Weights of a small mixture-of-experts language model, trained from scratch on English Wikipedia.
Size: width 448, 103M parameters.
Training: a variant of Muon for the experts, 368M tokens.
Below are experts of layer 6 (counted from 0) of a mixture-of-experts language model. Rows are named router (the router's row for the expert), down (a neuron's output weights, with its number) and show model dimensions 112-167. Each number is 500 + 40 x the weight over its row's rms, rounded and kept within 0 to 999. Numbers have three digits each.
Before each expert's rows: a language model's description of what the expert responds to. This comes from a sample of Wikipedia text that the model never trained on.

# expert 47
Description: Foreign name syllables. Mid-word letter chunks inside non-English names and places, such as ak in Parayakad, ar in Rosarito, aman in Zaman.
router:530457483474538487501526474602472469521451528496460505543459513469487535534517481496483478459560497451536511573518590477490517478469442451464464476447553447520432509457
down0:504500451448485495456519513487457518458521460487498515477503519460492468459524477417520404444518506533459522497475474485438551564487453581489525533545454462493515567507
down1:483538547483507454448518538496520460523574540454499502516512525514520465491539499514464505497466498463492517521534522489484498492533508457538472549579471530483500500497
down2:490514540517537519417552497497529474495508507519467479360452496437519490457514479557502429538485496505448478494375419513455460518534512477504520528539558448566521468522
down3:467522527471538457538457445489422579437509451470586476449520441467538494512500518456503536545581519523533494514472477522538484515426461508516484452485526467475484546523
down4:522515500512540509530527514462512528447539469515519525439535467524562458497468405574496475497517516508574501458502500510533481516421502555516516510436513477478510548505
down5:486486477454464517439607470453503534492452451485430484504502471521499472479459426520424532476511535465484514460546502446430516482546476544473524497541449468492553527574
down6:513526523500483525466467575566579506490514484443523478468555489544525562489484532487485504525546502535512466522539484558566434539554418434518459534491503511526446454471
down7:509477422538459575517560462461474579489518509510526511560569473527578496496510510474528445471487472544454464513545451512483456529631490534499478517476508451544532521484
down8:436443502542501508537432490523495544499473509517504513442498518532547451544521490555504515453513470501533489551623511497560527527488479541499545490537514439478524544517
down9:491547593523573485474475444437569522549521515422459516489527470514546488489495476558483540495534498486574517461542478481450496501490523479529492470597558515462468481456
down10:529393582535478486526465477493492489486505463529474532547492482487575527500493514549556474491497499496512462488484426533468458448475440524501507560529538428468459514533
down11:470494489574503608533498545485581451488571477503511541526513501470498520550460479465500466452504559469454488486482419492493541448527516563522556481482482591490478501554
down12:553515490488487542506484472497515509510499461607454533479466529423554548471531405500446517558508524536523475491512517497439484593457487491603552504536516543530508434464
down13:529431526530551431449535579532519539530510515495483471498498504476458473478464543467500512528526518495487581505466440496503459513438447528481534581514496497501477468554
down14:544444455555449490517540538476530475508489501517544554576528501515538493473493453494464443507433530482419536472551499510505484547504578485491439505551552466522533470508
down15:409501543445447430520453509431543463573504478527445525474546507551469526550508481545473510501493447539462477508482501495609510502409479499453562564477501418479477462464
down16:448493489515452409536491549489467543515540456549506556513410505443476467555509576491526561510464509536534456492543486523512535477487516560516504511489531524529439462511
down17:493429492521476488448495553511515507521542550494496480438517543470495524489454422474527488381473462504516505444574515602540482523536466489537514476520569564500529510508
down18:471502505500471439514481463557482410533467462543543528498486542457527539453457450482560509494507616499461546542466450462506412465483506513562463593527495383445542545506
down19:509518535489435471531455510476514512506509484510480423403525490480459491524560520525537485528459473546466512502523539473584478507463509487513515454522500504499442518468
down20:527429505567472486571501582488478459477446463535565488537520487575413504519443539485483501426535456545484494437542534372475549584462517484465522439458466467493539497578
down21:475475498517531417465505490501505516507475579548488485474484461465450504513509480482441536509500481496480524484429496480422561464494479420461505476450535548483498479524
down22:484458526477538455558455464513485515531456480473510520552593468473488498505488521427497524443506549506463519547504511516488506507465487489593548486461549476500555488431
down23:492524489504481549496544524424465580469419543528500488446517503515492509434508397479542498523497492480541544501549495482447554474514572534525491536454516505543531459557
down24:486521490552490510484457529531484541519471552467524490505551483489566446470461462473477515553462511494499520546513458498532479427453497480498545478512482485531540504441
down25:472491540487438546480464479437543475549464536480492571489448501490491546481507450508498487497530421446523554537457550454585575562453616536560477518484496488480581514460
down26:440509467380479461455458436523483575483494537540432421422453504477434481407485461508489495559491490541456539539420480487529552473458456452488488487527541495409478454530
down27:464486445537526556470539524492519441494567537543449500575519528477489485529441498458464513477478458495447402546509591478465467499580508477497484507449497478491530470485
down28:523515502410490477453473468460526474500513456425554458558492491454548510495534491534471535464457408485434474596540482486515485486510479585518493476543513478505453473480
down29:565490502501535428490478536450483507489488438562463459498523524450510559490508430459458507496480505543449532539503506544473524609522501496544536521479540452539451504469
down30:496493582480490429511528519467502481489447493474512488496523525558496383545554472425427548539502528501472507544482492482490483436495420467601588597498480514517522492460
down31:492490457440482511501500475541441441551497539489467516480449498524471567439545579498450540571510489549567523543444466436441525476447523482535496443432421465511457497510
down32:515552607516513509557487390546456489570551597519512464424511503460541517526512515466496532502503500452574495543566519493538477548435493533439501460472527557458509444447
down33:477577512569571449509454532531419511530467527525510506532434538535491454495469520548424500517476486464509538505477548470544549466511462520492434471488495516510465554496
down34:475499503479541493532528512460516500430520524508463504410518439508462460469447542465524577518571536548506467490459545461477530582477534463494459508506512581475399453455
down35:494519472509522475466521502563454512513477530497446534431535526471572513542492578543547514536547470493588535534558439501442506504479459541502458481490487576411615515511
down36:475538509511522536521525471581527506525531444517433524474490445580438454455401484481544482533511492535555434501533505461460513545557519527559513491464493456471478550569
down37:502545520492537436471566557513541422428534506509569563481470489455471479446504508472517488499392421478504464568503493529461577428518520524544518495516409507514529491490
down38:502500465504438486541496471513460439489479512490579449527477545575543456511497492369549535421543582504494513452509498594507554522559531529487508464479442496504515499480
down39:415544496471542489428525457495478508496469496475514476547529463475534492428508545533420554492530526539432454506419479515485486436515528501475424514516539484553458469516
down40:485525542500495473520565491512486449519486595527467477516471514514530507515587530552534519488461497483525536512522462533541428454494502561487485537486474542489481571497
down41:470549533470496533476487518457543451489491509529523498454577482551475558460516519508574418457523449406505489485481547466494479595453449566440485546570496530462568574504
down42:524539548525470481534559482513496485567514493534551540518493480515515408574539401541432523470493548481488465422521502503450513556505558521457462485385498464476508515500
down43:586504553521488455492472560564571477428474482530516528469525451518506492498532526511539601464498372523457607495520537476482515511389530523532507559534477489476457472472
down44:547503568487436526488523496491489521448497481479509520424477477529459475446480482519491521485461525440568475509533638501493440542456514543558488500549515455542470474464
down45:491440537485397503493451444525580472484576505470514484448485507409524467497459558594552468475540426503475501493475493469525464494439508441490514497545499496464529468494
down46:541621531494522534543505469474499472491425537376497538498584470479486570592484481509558576480516564464420495515528504514552516537516472467487548488628426493480587476484
down47:512500482528416463490496500482515507523397500431451498474497488523462496474475545529494490441516481473523489505500468456510572549533574478445501488488464492490436443539
down48:448490436451528540494469557516509528526486459545470470519453572490502473485451428436454567442429513494564522406449456601548480472511499562507554496490437508457556448494
down49:483470537483538477496490526504441540444474510550450551487483503548557524514429488514487461495453483480511521440516496555524493495482456523441578526463503425556501534509
down50:488491503490501593513473530434480511501529450491483499505452484486508579515375476509560496553565493592479566467599468439464486515489507457445495481393561456525504503458
down51:537475521431476548513511546501451461525408564430517504468561427503570590492528563535564488487467461540515533499485509493438543516419473516473516452483468508542433512592
down52:469518563493451454500482500502502545520496491516433445430515435519513527511475478403493560493491475540494529510440479520453506525446501484413557465465544478477462460457
down53:455444426388485478537434550456418490474512483482509514498451469524516544462546487518512537477457527550421520472461580512403461488491513500499455544526587471516467522496
down54:494438483524520459559515546430486427529462533499510468429453496534516495490602463475468536520449436454502525472522426519562493493414526475504553468547492478509532529513
down55:513473504458497505456550528505551451503555475498488506525447452551496517432402497564518414483411544581492470470507488517437543514537564501482493573377532452540479476512
down56:495517433506511471459411511447460472458509614462500524480443527532470498548524464452529502489477481524485571534488498441513505519402487454497509525445524587599494465514
down57:461586485498579445491485460477529567556509461560541556511553545473511519521454571524404584598481501507502507491480457474504493504673565524495480536526524500426490497464
down58:503474478479563558497566491446458494566467517452464500472497529479496459502479514511492467426513517414456475521485474499513430503529520445474500504521490530514584521542
down59:486556536484497455499507506463488389510473521528486544444520392486492484482534521489574629494499523544531469442467465446564475517575496517429552488521494520469517543498
down60:432512514503474512449523459432534460516466431449511503468534480458523500502467502503557480477606469503505529478507525550555476534465495408538428516531476605555485459545
down61:562584544475552519510476515472444493480486479501433562508504528523559523490541544477437516464552435611444416455467445510482548496459493519508521539487447507570551486582
down62:452460512482565502469460547581530544424527516466433492488487468426516499532492490520535479538597489544537491469502525546502515514441408468443485491523511568488470497452
down63:567461537495525488477490447464463556542520557542427477468529477505475462474495520455494560566489517456539493500521551602489499507460493491473493502597481584554559457485
down64:470449514456588551497549534487480545491503576512492487470478488434528476553533435472512522479478538507495528488518506505528530501512461537454558513507493548526499552469
down65:520430518534453481505481552482488518542496488489490542523471516439550470489468452507574459524456487517441498429481445579435521459530557457558551578553536527453489498485
down66:504493536438509446556579555500515516508518502599483453463441483457520483524497490511429502472441516523486475528555485447500409555482509568466595502474534485479488479557
down67:500500562479493465460528424472496510432564543452526482480495538510532482443492503510529499472441427474402526542491488496497515542604516456535478467528521471573511485512
down68:387472494505560522521428524561552508541526492473502460468481547471578535516530559517473507559554448444538504417545504492553500519489558521487562517505525462480492455515
down69:573497484506530489519418537510513457472535458460536530521486528488546400485506479432543541539430483484558543541479484498479544438576546458531481497476445502478560558453
down70:435480478416553545514481511591506515523557566582503538513538489559470508473494516523566526546474489565641495578558513450489522529460545564487511518547478505557503547496
down71:471484451495506488493494493488545451476527496469486424433545512504441525524506483424544467553537484514518544539486530529550529450497536476437505482585548505486471436536
down72:484485485457476523438600459559537473530452464481543467534487521584535446432475529504508500515476549513477456485501454476481589501584525451487480516451483490577547532600
down73:451455547442476484477546394463531497441536506471495472509539485540429514538446458557534476537448466479584435514453473481551484491500453542531491552504526414504500493519
down74:460468497607542530473489448498500591527458504489511554465540509411519512574393475505457511499514439495571416493479497565527511575536517489512507465489541532549474498533
down75:636491522483508492574530483465511525502516434525589505481452468533485524445475481493569424448436558445435458546540508489452549530539432452529408538510553479448535509477
down76:526469418536553496485460499449490519470467577481522455510478466496500501470525493523504484493514575502547388567456543485513547532532477441499475469525486529508441445523
down77:547447500526478449516560499488444510472497459528483511498448423522562487590510537472571463507542502455517484503541534511541465564512491463529499515497472489497511486491
down78:581494496472570519470540481478540444458466488490509550471559466495501437526473523602529504418523442464510542426481549443494563490547478518487482478478501468485523548481
down79:458502525498539473516446492531477550473437420540479435495485480564479507455519439528425541504500509486526533426477516501531534466539426504477495539561488478613540519510
down80:496512410530517495466514514513491493441514509502513496476460491469538511575503443541506448519499509468518501504517538577438493434504528467517513559468507514488569496550
down81:488445516442483441453456405486534493571496539598490440495481438511509534554496446564525491445472523491419521436445481459437492517543496509524544442442500530530518541526
down82:526514486478437497513509510589485508450428487522486549497511529472586518503493567457578428484578419562484534496461540553498518487464487516489522503440470517472445512373
down83:488537441471492406476554530518519472490476504512561485514425519581470559556502507503540524465519531509476523556529496523399506497499559561426467549562452490484527546496
down84:487451441456426492424513537498498523543545470494519464520520512474461533510496515518538456516484523509536487493464435493504518452581492483555501465525526628494439500519
down85:420447517478535506462511496514510502482539534507474510505472557537433464523503567442572487456524520527494520520441526507519475507528480469512499514504488500422572507512
down86:501524468463515526457522536479477515497511451522463439496490559437459480483606566499494575439463440525442557540444490513540438477516538493532492470488489590509458446456
down87:473533551478500474490465520497428555483489535545483486467430537558480502458467453461585464441535522502454469507492389478489497431458482484476523549454490505571490527451
down88:447502417511527481536438543470470518483500457437534424503517540535514426531495552512515578460533517546484519506418544514502450531460501532461485556545468565494457547433
down89:457569454476501486505410476449479538543429559479506475550490516402532443528462473411492486455570567542500476479448487500465500429545539519605538484501528470477516471534
down90:528442514489490466541544507454438469446445535432538389438500430514496519484514468504632468442502505485506431528542506520520517477620545484409521543487519516509570513553
down91:534523466498476504516452519534544522530537540490483516419462439461494496463479506553516560477485555449452624468526492531480432428447554556534447499502489506540501426474
down92:468450514470437514560574521585546588438504519515502496532483532548459501505497454451498508488495534492456494484527458516491505536576511483507536462462462493541578501504
down93:496563446481499552420487475468568522531508493522539561478516518499443475515496467528521460598463505480538434412518530470469442459480512527469522535421486483484429512517
down94:543507514456514490542514510451425507544523460567463513504517512542471498519499516492505528508449545501511552442498522569527470532466503508535534493574476539473502495531
down95:521527476451492428494524427445490544464501537529508465476510488409557521449535447481481606417494489547569506469446521458489439465544490551552503556474492528534456487463